Weights of a small mixture-of-experts language model, trained from scratch on English Wikipedia.
Size: 14 layers, width 512, vocabulary 8192, 104M parameters.
Experts: 64 SwiGLU neurons an expert, 4 picks a token, a sigmoid router.
Training: a variant of SOAP for the experts, 579M tokens, 4322 steps.
Below are experts of layer 7 (counted from 0) of a mixture-of-experts language model. Rows are named router (the router's row for the expert) and show model dimensions 0-63. Each number is 128 + 24 x the weight over its row's rms, rounded and kept within 0 to 255.
Before each expert's rows: a language model's description of what the expert responds to; "gets" lists some tokens that make up at least twice as much of what it gets as of all text. This comes from a sample of Wikipedia text that the model never trained on. Tokens count by the router's weight.

# expert 20
It responds to: Prepositions in tables. Table pipes and prepositions or conjunctions introducing a phrase, such as of, with, into, between, via, without, since, if.
gets: " |", " of", " the", " and", " in", " to"
router [121 180 129 140 141 149 116 130 122 132 130 120 123  89 123 136 127 141 114 123 131  98 159 135 131  81 138 157 122 178 108 134 122 126 131 133 119  99 130 125 163 138 133 111 153 140 128 116 152 136  37 141 110 125 134 139 116 130 142 142  96 126 108 151]

# expert 17
It responds to: Punctuation inside structures. Hyphens in table separator rows, parentheses, commas, semicolons, and clause words such as however, which, he, He, J.
gets: " (", ",", "-", ")", " the", ";"
router [129 109 128 146 114 124 118 126 121 139 124 124 109 101 116 147 177 136 122 116 131 139 160 124 134 121 129 142 129 138 125 129 116 119 147 129 175 102 123  66 133 154 108 113 211 130 130 128 153  83 115  57  68  90 134 123 125 126 123 128 129 121 205 133]

# expert 52
It responds to: Numbers and measurements. Digits, number words, dashes, parentheses and units in measurements, dates and stats, such as 60 cm, three-bedroomed, (191 cm).
gets: "–", "-", " (", "/", "S", " No"
router [134  95 117 166 119 107 120 124 115 211 128 138  71 104  94 171 163 120 134 121 114 184 147 142 140 124 140 122 133 124 132  99 133 137 197 126 119  60 109 114 106 129 109 159 156 123 109 124  73 106 106 121 132  84 126 116 124 128 125 115 125  78 113 112]

# expert 21
It responds to: Mid-sentence function words. Function words in running prose, like the, and, which, has, they, usually, his, plus pipe separators between table cells.
gets: " the", " |", " and", " to", " a", "|"
router [125 182 130 145 139 147 124 127 125 122 133 119 116  68 130 144 135 134 102 129 128  89 169 134 122  87 133 147 121 140 110 116 129 128 132 134 129 104 129  99 163 130 128 115 160 139 128 115 151 139  51 126 103 143 135 134 118 135 154 135  91 126 120 151]

# expert 13
It responds to: Common first names. Given names like Michael, John, Gary, Jim, plus pieces finishing a name (Winchester, Strong) and some conjunctions like and, to.
gets: " and", " to", ")", "i", "a", "e"
router [125 110 129 152 111 121 115 127 121 130 124 122 115 112 132 126 181 134 130 110 132 128 171 124 131 122 128 160 131 125 119 113 124 113 141 132 188 106 128  76 134 164 116 115 207 129 130 149 160 100 107  71  74  87 132 123 123 130 132 127 132 123 205 137]

# expert 14
It responds to: Table cell separators. Table pipes ending rows, plus semicolons, colons and prepositions or relatives like on, at, until, whose, towards, mostly in tables and infobox lists.
gets: " |", " and", ";", " to", " of", " on"
router [125 180 132 148 137 147 123 128 127 128 132 118 125  65 133 144 126 141 107 129 130 103 166 133 130  82 135 161 117 159 120 160 114 124 131 139 136 101 132 113 162 142 139 111 154 139 124 123 133 121  45 146 101 132 130 139 116 128 134 137  87 125 106 150]

# expert 50
It responds to: Years, numerals, prefixes. Years, number words like two, four, hyphens and prefixes like pre-, ex-, mid-, and head nouns after a modifier, like winner, season.
gets: "-", " (", "–", " two", " an", " United"
router [135  76 116 175 121 118 110 125 119 183 129 135  57 105  49 183 174 120 129 121 121 220 148 131 145 124 130 128 130 130 134  95 138 127 213 127 127  36 120 106 121 126 114 150 153 119 134 121  95 105 103 112 110  76 124 134 124 123 116 121 123  84 134 110]

# expert 12
It responds to: Table and heading delimiters. Table cell separators and heading equals signs in tables and infoboxes, plus semicolons, colons, open parentheses, and the relative word whose.
gets: " |", "|", " the", "=", "\n", ";"
router [121 175 141 140 137 134 107 134 120 112 122 127 126  74 139 144 117 139  92 122 130 137 164 129 123 100 124 136 117 147 167 170 114 113 136 137  82 121 138 106 130 126 130 110 185 125 143 106 119 107  85 121 109 121 127 142 118 130 113 141  95 129 150 126]

# expert 8
It responds to: Clause connectors after names. Commas, periods, table pipes and linking words after a noun or name, such as of, and, because, while, although, but; also name endings like von, -ski.
gets: " |", ",", ".", " and", " in", ";"
router [126 134 124 129 115 120 109 133 118 136 122 120 124 133 117 120 169 139 113 110 130 135 154 124 124 124 131 161 127 175 121 177 142 106 140 135 180 111 131  68 131 175 123 108 187 129 123 109 149 120 110  85  70  96 137 128 124 128 134 130 120 125 176 132]

# expert 32
It responds to: Verbs and function words. Common verbs and function words in running prose, such as went, took, received, called, not, is, an, of, and suffixes like -ing, -s.
gets: " a", " the", " of", "|", " an", "s"
router [123 125 131 155 132 130 121 125 127 117 131 123 139 109 130 157 117 136 105 129 129 106 160 126 117 116 132 129 126 194 124 101 125 128 141 135 139 107 130 110 154 127 120 128 167 134 126 130 160 121 102 128  95 118 125 129 125 132 136 126  83 130 143 141]

# expert 1
It responds to: Punctuation and function words. Table pipes, commas, colons, semicolons and prepositions or clause openers like When, In, Although, by, from, separating fields and clauses.
gets: " |", ",", " in", " and", " The", " was"
router [123 171 129 149 137 120 122 134 119 111 131 128 145  99 124 141  55 153  93 130 131 140 146 127 131  72 129 124 121 156 126 167 125 109 121 140 111 112 129  85 145 125 139 111 153 138 113 129 128 117  90 116  96 128 124 139 118 130 109 151 103 120 157 129]

# expert 40
It responds to: Word endings, past verbs. Final pieces completing words (-s, -ous, -ief, -on) and past-tense verbs like announced, appointed, won, arrived after was or to.
gets: "s", ")", "ed", "\n\n", "ing", " a"
router [120 123 138 165 162 123 122 130 119 124 132 126 128 110 136 143  71 136 108 135 128 139 124 125 117 117 121 163 118 127 152  66 128 125 124 130 135 124 130  88 140 108 138 130 149 122 137 100 114 149 114 136  86  78 112 140 120 124 119 130 108 126 179 124]

# expert 16
It responds to: Punctuation, names after delimiters. Table pipes, commas, hyphens and parentheses, plus first names or words right after a colon or pipe, such as Tim, Jack, Grey.
gets: "-", ",", " |", " (", ")", " to"
router [132 143 129 143 106 123 113 130 123 141 123 117 126 116 119 131 172 132 123 107 130 135 161 122 129 126 132 142 129 162 118 166 133 114 145 132 189 106 129  62 123 196 120  96 209 134 123 161 174 122 119  58  63  93 136 126 123 130 132 125 120 124 183 132]

# expert 22
It responds to: Function words, table pipes. Determiners, pronouns and auxiliaries like the, its, his, had, must, plus pipes in numeric tables and post-heading openers.
gets: " the", "|", " |", "=", " a", " of"
router [117 185 131 147 137 145 104 132 121 117 122 121 129  88 129 131 134 137  96 120 130 103 153 131 118  90 127 142 119 163 137 142 130 122 136 135 100 122 134  69 168 115 123 132 170 126 142 103 116 114  79 133 113 141 140 136 117 125 132 129 100 129 131 142]

# expert 24
It responds to: Structural punctuation. Line breaks, open parentheses, dashes and empty table pipes that begin a new list item, row, or parenthetical like (grandfather).
gets: "\n", " (", "=", ",", "|", ":"
router [125 166 141 154 132 126 114 135 114 126 115 123 125  85 103 134 146 142 112 118 131 136 172 125 119 114 125 109 118 177 139 137 127 116 135 132 107 112 131  86 131 163 123  96 233 129 137  84 140 100 113 116  76 111 132 132 120 138 148 137 112 127 152 129]

# expert 41
It responds to: Word and number endings. Final pieces of names and numbers like da, 94, 67, s, plus nouns like Records, Stadium, Olympics before punctuation.
gets: "s", ")", "\"", "2", "0", "5"
router [125 123 131 124 146 127 121 136 124 132 122 124 139 159 138 106 141 132 135 138 132 125  81 123 125 127 119 152 122  94 139 138 179 118 127 133 110 129 127  72 131 111 137 216 144 125 133 109 102 172 137 100  79  72 124 135 117  99 129 126 139 130 191 129]

# expert 10
It responds to: Conjunctions and temporal connectives. Commas, and, of, and clause-opening connectives like after, until, since, when, linking list items or joining clauses in running prose.
gets: " and", ",", "-", " in", " the", " of"
router [118 154 133 138 132 129 127 133 125 119 126 124 133 106 169 147 110 145  95 125 130 113 160 127 136  99 126 131 116 141 136 134 120 112 117 139 115 114 130 142 144 133 137 118 163 127 127 120 156 113  52 132  83 130 119 140 121 137 154 147  88 124 140 166]

# expert 5
It responds to: Sentence boundaries and articles. Periods, line breaks, heading equals signs and sentence-opening words like The, While, Although, In, was, the, in running prose.
gets: "\n", ".", "\n\n", ",", "=", " the"
router [117 137 138 147 127 130 117 135 119 128 117 122 123 105 130 120 109 136  98 109 131 120 162 128 139 114 122 104 123 128 139 171 127 114 147 131 101 121 131 115 142 168 120  97 186 119 155 106 137 100 103 116  76 101 118 131 120 134 120 130 110 129 175 135]

# expert 28
It responds to: Suffixes and verb continuations. Word-final suffixes (-ated, -ly, -ing, -s) and verbs or adverbs after was or he, like began, became, believed, However.
gets: "s", ")", "\n", "ed", "ing", " it"
router [115 107 139 180 153 131 120 132 118 120 130 122 135 133 182 142  79 141 115 131 131 148 138 126 124 113 120 182 115 134 139  72 111 121 124 138 110 124 132 105 145 109 139 124 155 117 138  89 102 147 110 148  94  91 112 130 120 118 116 134 120 127 200 119]

# expert 2
It responds to: Sentence boundaries, heading syntax. Periods, commas, paragraph breaks, heading equals signs and list dashes, plus sentence-opening words like The, In, During, Although, and was.
gets: ".", ",", "\n\n", "=", " the", " was"
router [117 172 137 145 141 141 110 137 118 106 127 123 138 123 165 130  82 147  98 123 127 120 166 125 129  99 119 140 113 116 136 144 131 114 124 137  65 130 135 101 148 117 133 133 182 120 151  95 112 106  63 141 113 130 119 138 118 127 123 144 127 127 163 133]

# expert 34
It responds to: Years and list openers. Years and numbers after pipes, dashes or parentheses, like 1980, 2001, 29, plus first tokens of quoted or list items.
gets: " \"", "  ", " 18", "19", " 3", " ("
router [128  95 128 132 120 123 120 127 123 141 122 127 101 123  86 140 171 132 127 118 128 148 155 124 133 124 126 116 124 126 127 143 118 122 138 127 154  96 122  35 130 141 109 129 180 129 132  88 120  86 120  44  40  85 133 120 128 142 122 128 119 121 174 132]

# expert 30
It responds to: Cell and field starts. First token of a new table cell, quoted title or infobox value, such as opening quotes, years like 2003, day numbers, double spaces.
gets: "  ", " \"", "=", "\n", " (", "|"
router [130 121 130 131 120 122 115 128 123 136 122 126 112 102  90 126 165 132 122 121 132 146 159 124 126 120 126 112 124 129 128 151 121 120 137 128 141 102 127  63 133 138 122 109 206 123 124  87 125  92 116  64  61  97 134 130 125 140 120 131 119 124 174 132]

# expert 11
It responds to: Clause links and markup. Function words joining clauses (to, that, and, but, including, His, Its), plus table pipes, heading equals signs and paragraph breaks.
gets: " the", "=", "\n\n", "-", ".", "|"
router [115 165 135 146 146 134 110 135 120 109 125 119 131 118 161 141 104 147 103 118 125 124 169 126 130 104 122 137 111 129 142 118 119 115 131 138  96 125 135 101 151 108 133 127 196 116 144  86 114 103  75 154 111 119 122 129 118 119 130 142 112 128 154 140]

# expert 9
It responds to: Sentence and section starts. Paragraph breaks, heading markers and sentence-opening words like The, During, Its, plus common function words such as the, was, include.
gets: "\n\n", ".", " the", "=", "-", " The"
router [113 153 135 145 144 131 109 136 118 108 123 117 137 131 169 139 105 146 100 113 124 123 164 124 129 101 121 135 111 132 138 107 108 115 130 138  88 128 136 112 151 113 128 132 198 115 146  79 109 104  82 146 107 117 121 132 117 120 130 144 116 129 161 138]

# expert 0
It responds to: Clause-boundary function words. Punctuation, line breaks and function words linking clauses in running prose, such as commas, periods, in, was, by, while, during, although.
gets: ".", ",", " in", " was", " and", "\n"
router [124 183 135 131 148 137 107 141 136 108 126 126 147 158 207 124  71 175 108 119 129 123 111 129 118 102 126 113 117 172 119 176 165 109 110 136  83 124 128  89 133 141 123 165 170 114 134 135 123  91 114 154 100 108 110 139 119 131 135 137  92 134 143 128]

# expert 36
It responds to: Common verbs and connectors. Common verbs such as took, gave, went, remained, received, plus prepositions like of and to and suffixes -s, -ing, after the verb.
gets: "|", " a", " of", " the", "\n\n", "ed"
router [124 138 135 172 140 121 116 128 125 112 127 124 134  89 115 149 122 142 104 117 127 130 139 128 115 113 127 139 125 216 138 104 112 122 146 134 104 111 128 112 140 126 114 115 195 119 138 123 148 107 110 149  99  86 125 137 127 138 125 127  84 128 163 136]

# expert 23
It responds to: Years and line ends. Four-digit years like 1925 and 2003, closing parentheses and quotes, and line breaks ending table rows or list items.
gets: "\n", ")", "  ", "-", "\"", "2"
router [132 154 133 139 146 134 118 136 122 126 127 126 133 146 163  83 124 132 125 139 129 141  63 124 118 124 113 160 123 116 155 124 174 125 126 130  97 129 124  96 132 138 136 164 181 111 123  84  94 145 138 118  99  95 111 148 119  95 122 131 134 132 174 128]

# expert 31
It responds to: Ends of proper names. Last piece of names and numbers before a comma or bracket, and name-ending nouns like Corporation, Records, Stadium, Avenue.
gets: "s", ")", "\"", "e", "er", "y"
router [122 113 127 136 136 128 114 131 125 128 129 124 133 119 180  82 151 135 133 130 129 143  93 126 128 130 114 205 126 104 129 142 182 117 128 135 135 122 126  56 145 133 133 175 137 116 131 122 100 157 125 128  97  73 124 133 115  90 126 132 127 125 183 137]

# expert 27
It responds to: Line and clause openers. Line breaks in lists and infoboxes, heading equals signs, parentheses, quotes, and clause-opening words like However, Following, He, She, a.
gets: "\n", " (", " \"", "=", ")", " the"
router [128 102 131 137 116 123 111 127 123 135 121 122 116 118 104 131 158 137 115 117 127 136 156 128 129 122 127 127 127 143 129 176 122 116 153 131 161 114 124  69 137 146 118 120 206 130 130  97 167  86 115  77  59  84 134 127 129 130 125 131 120 124 201 137]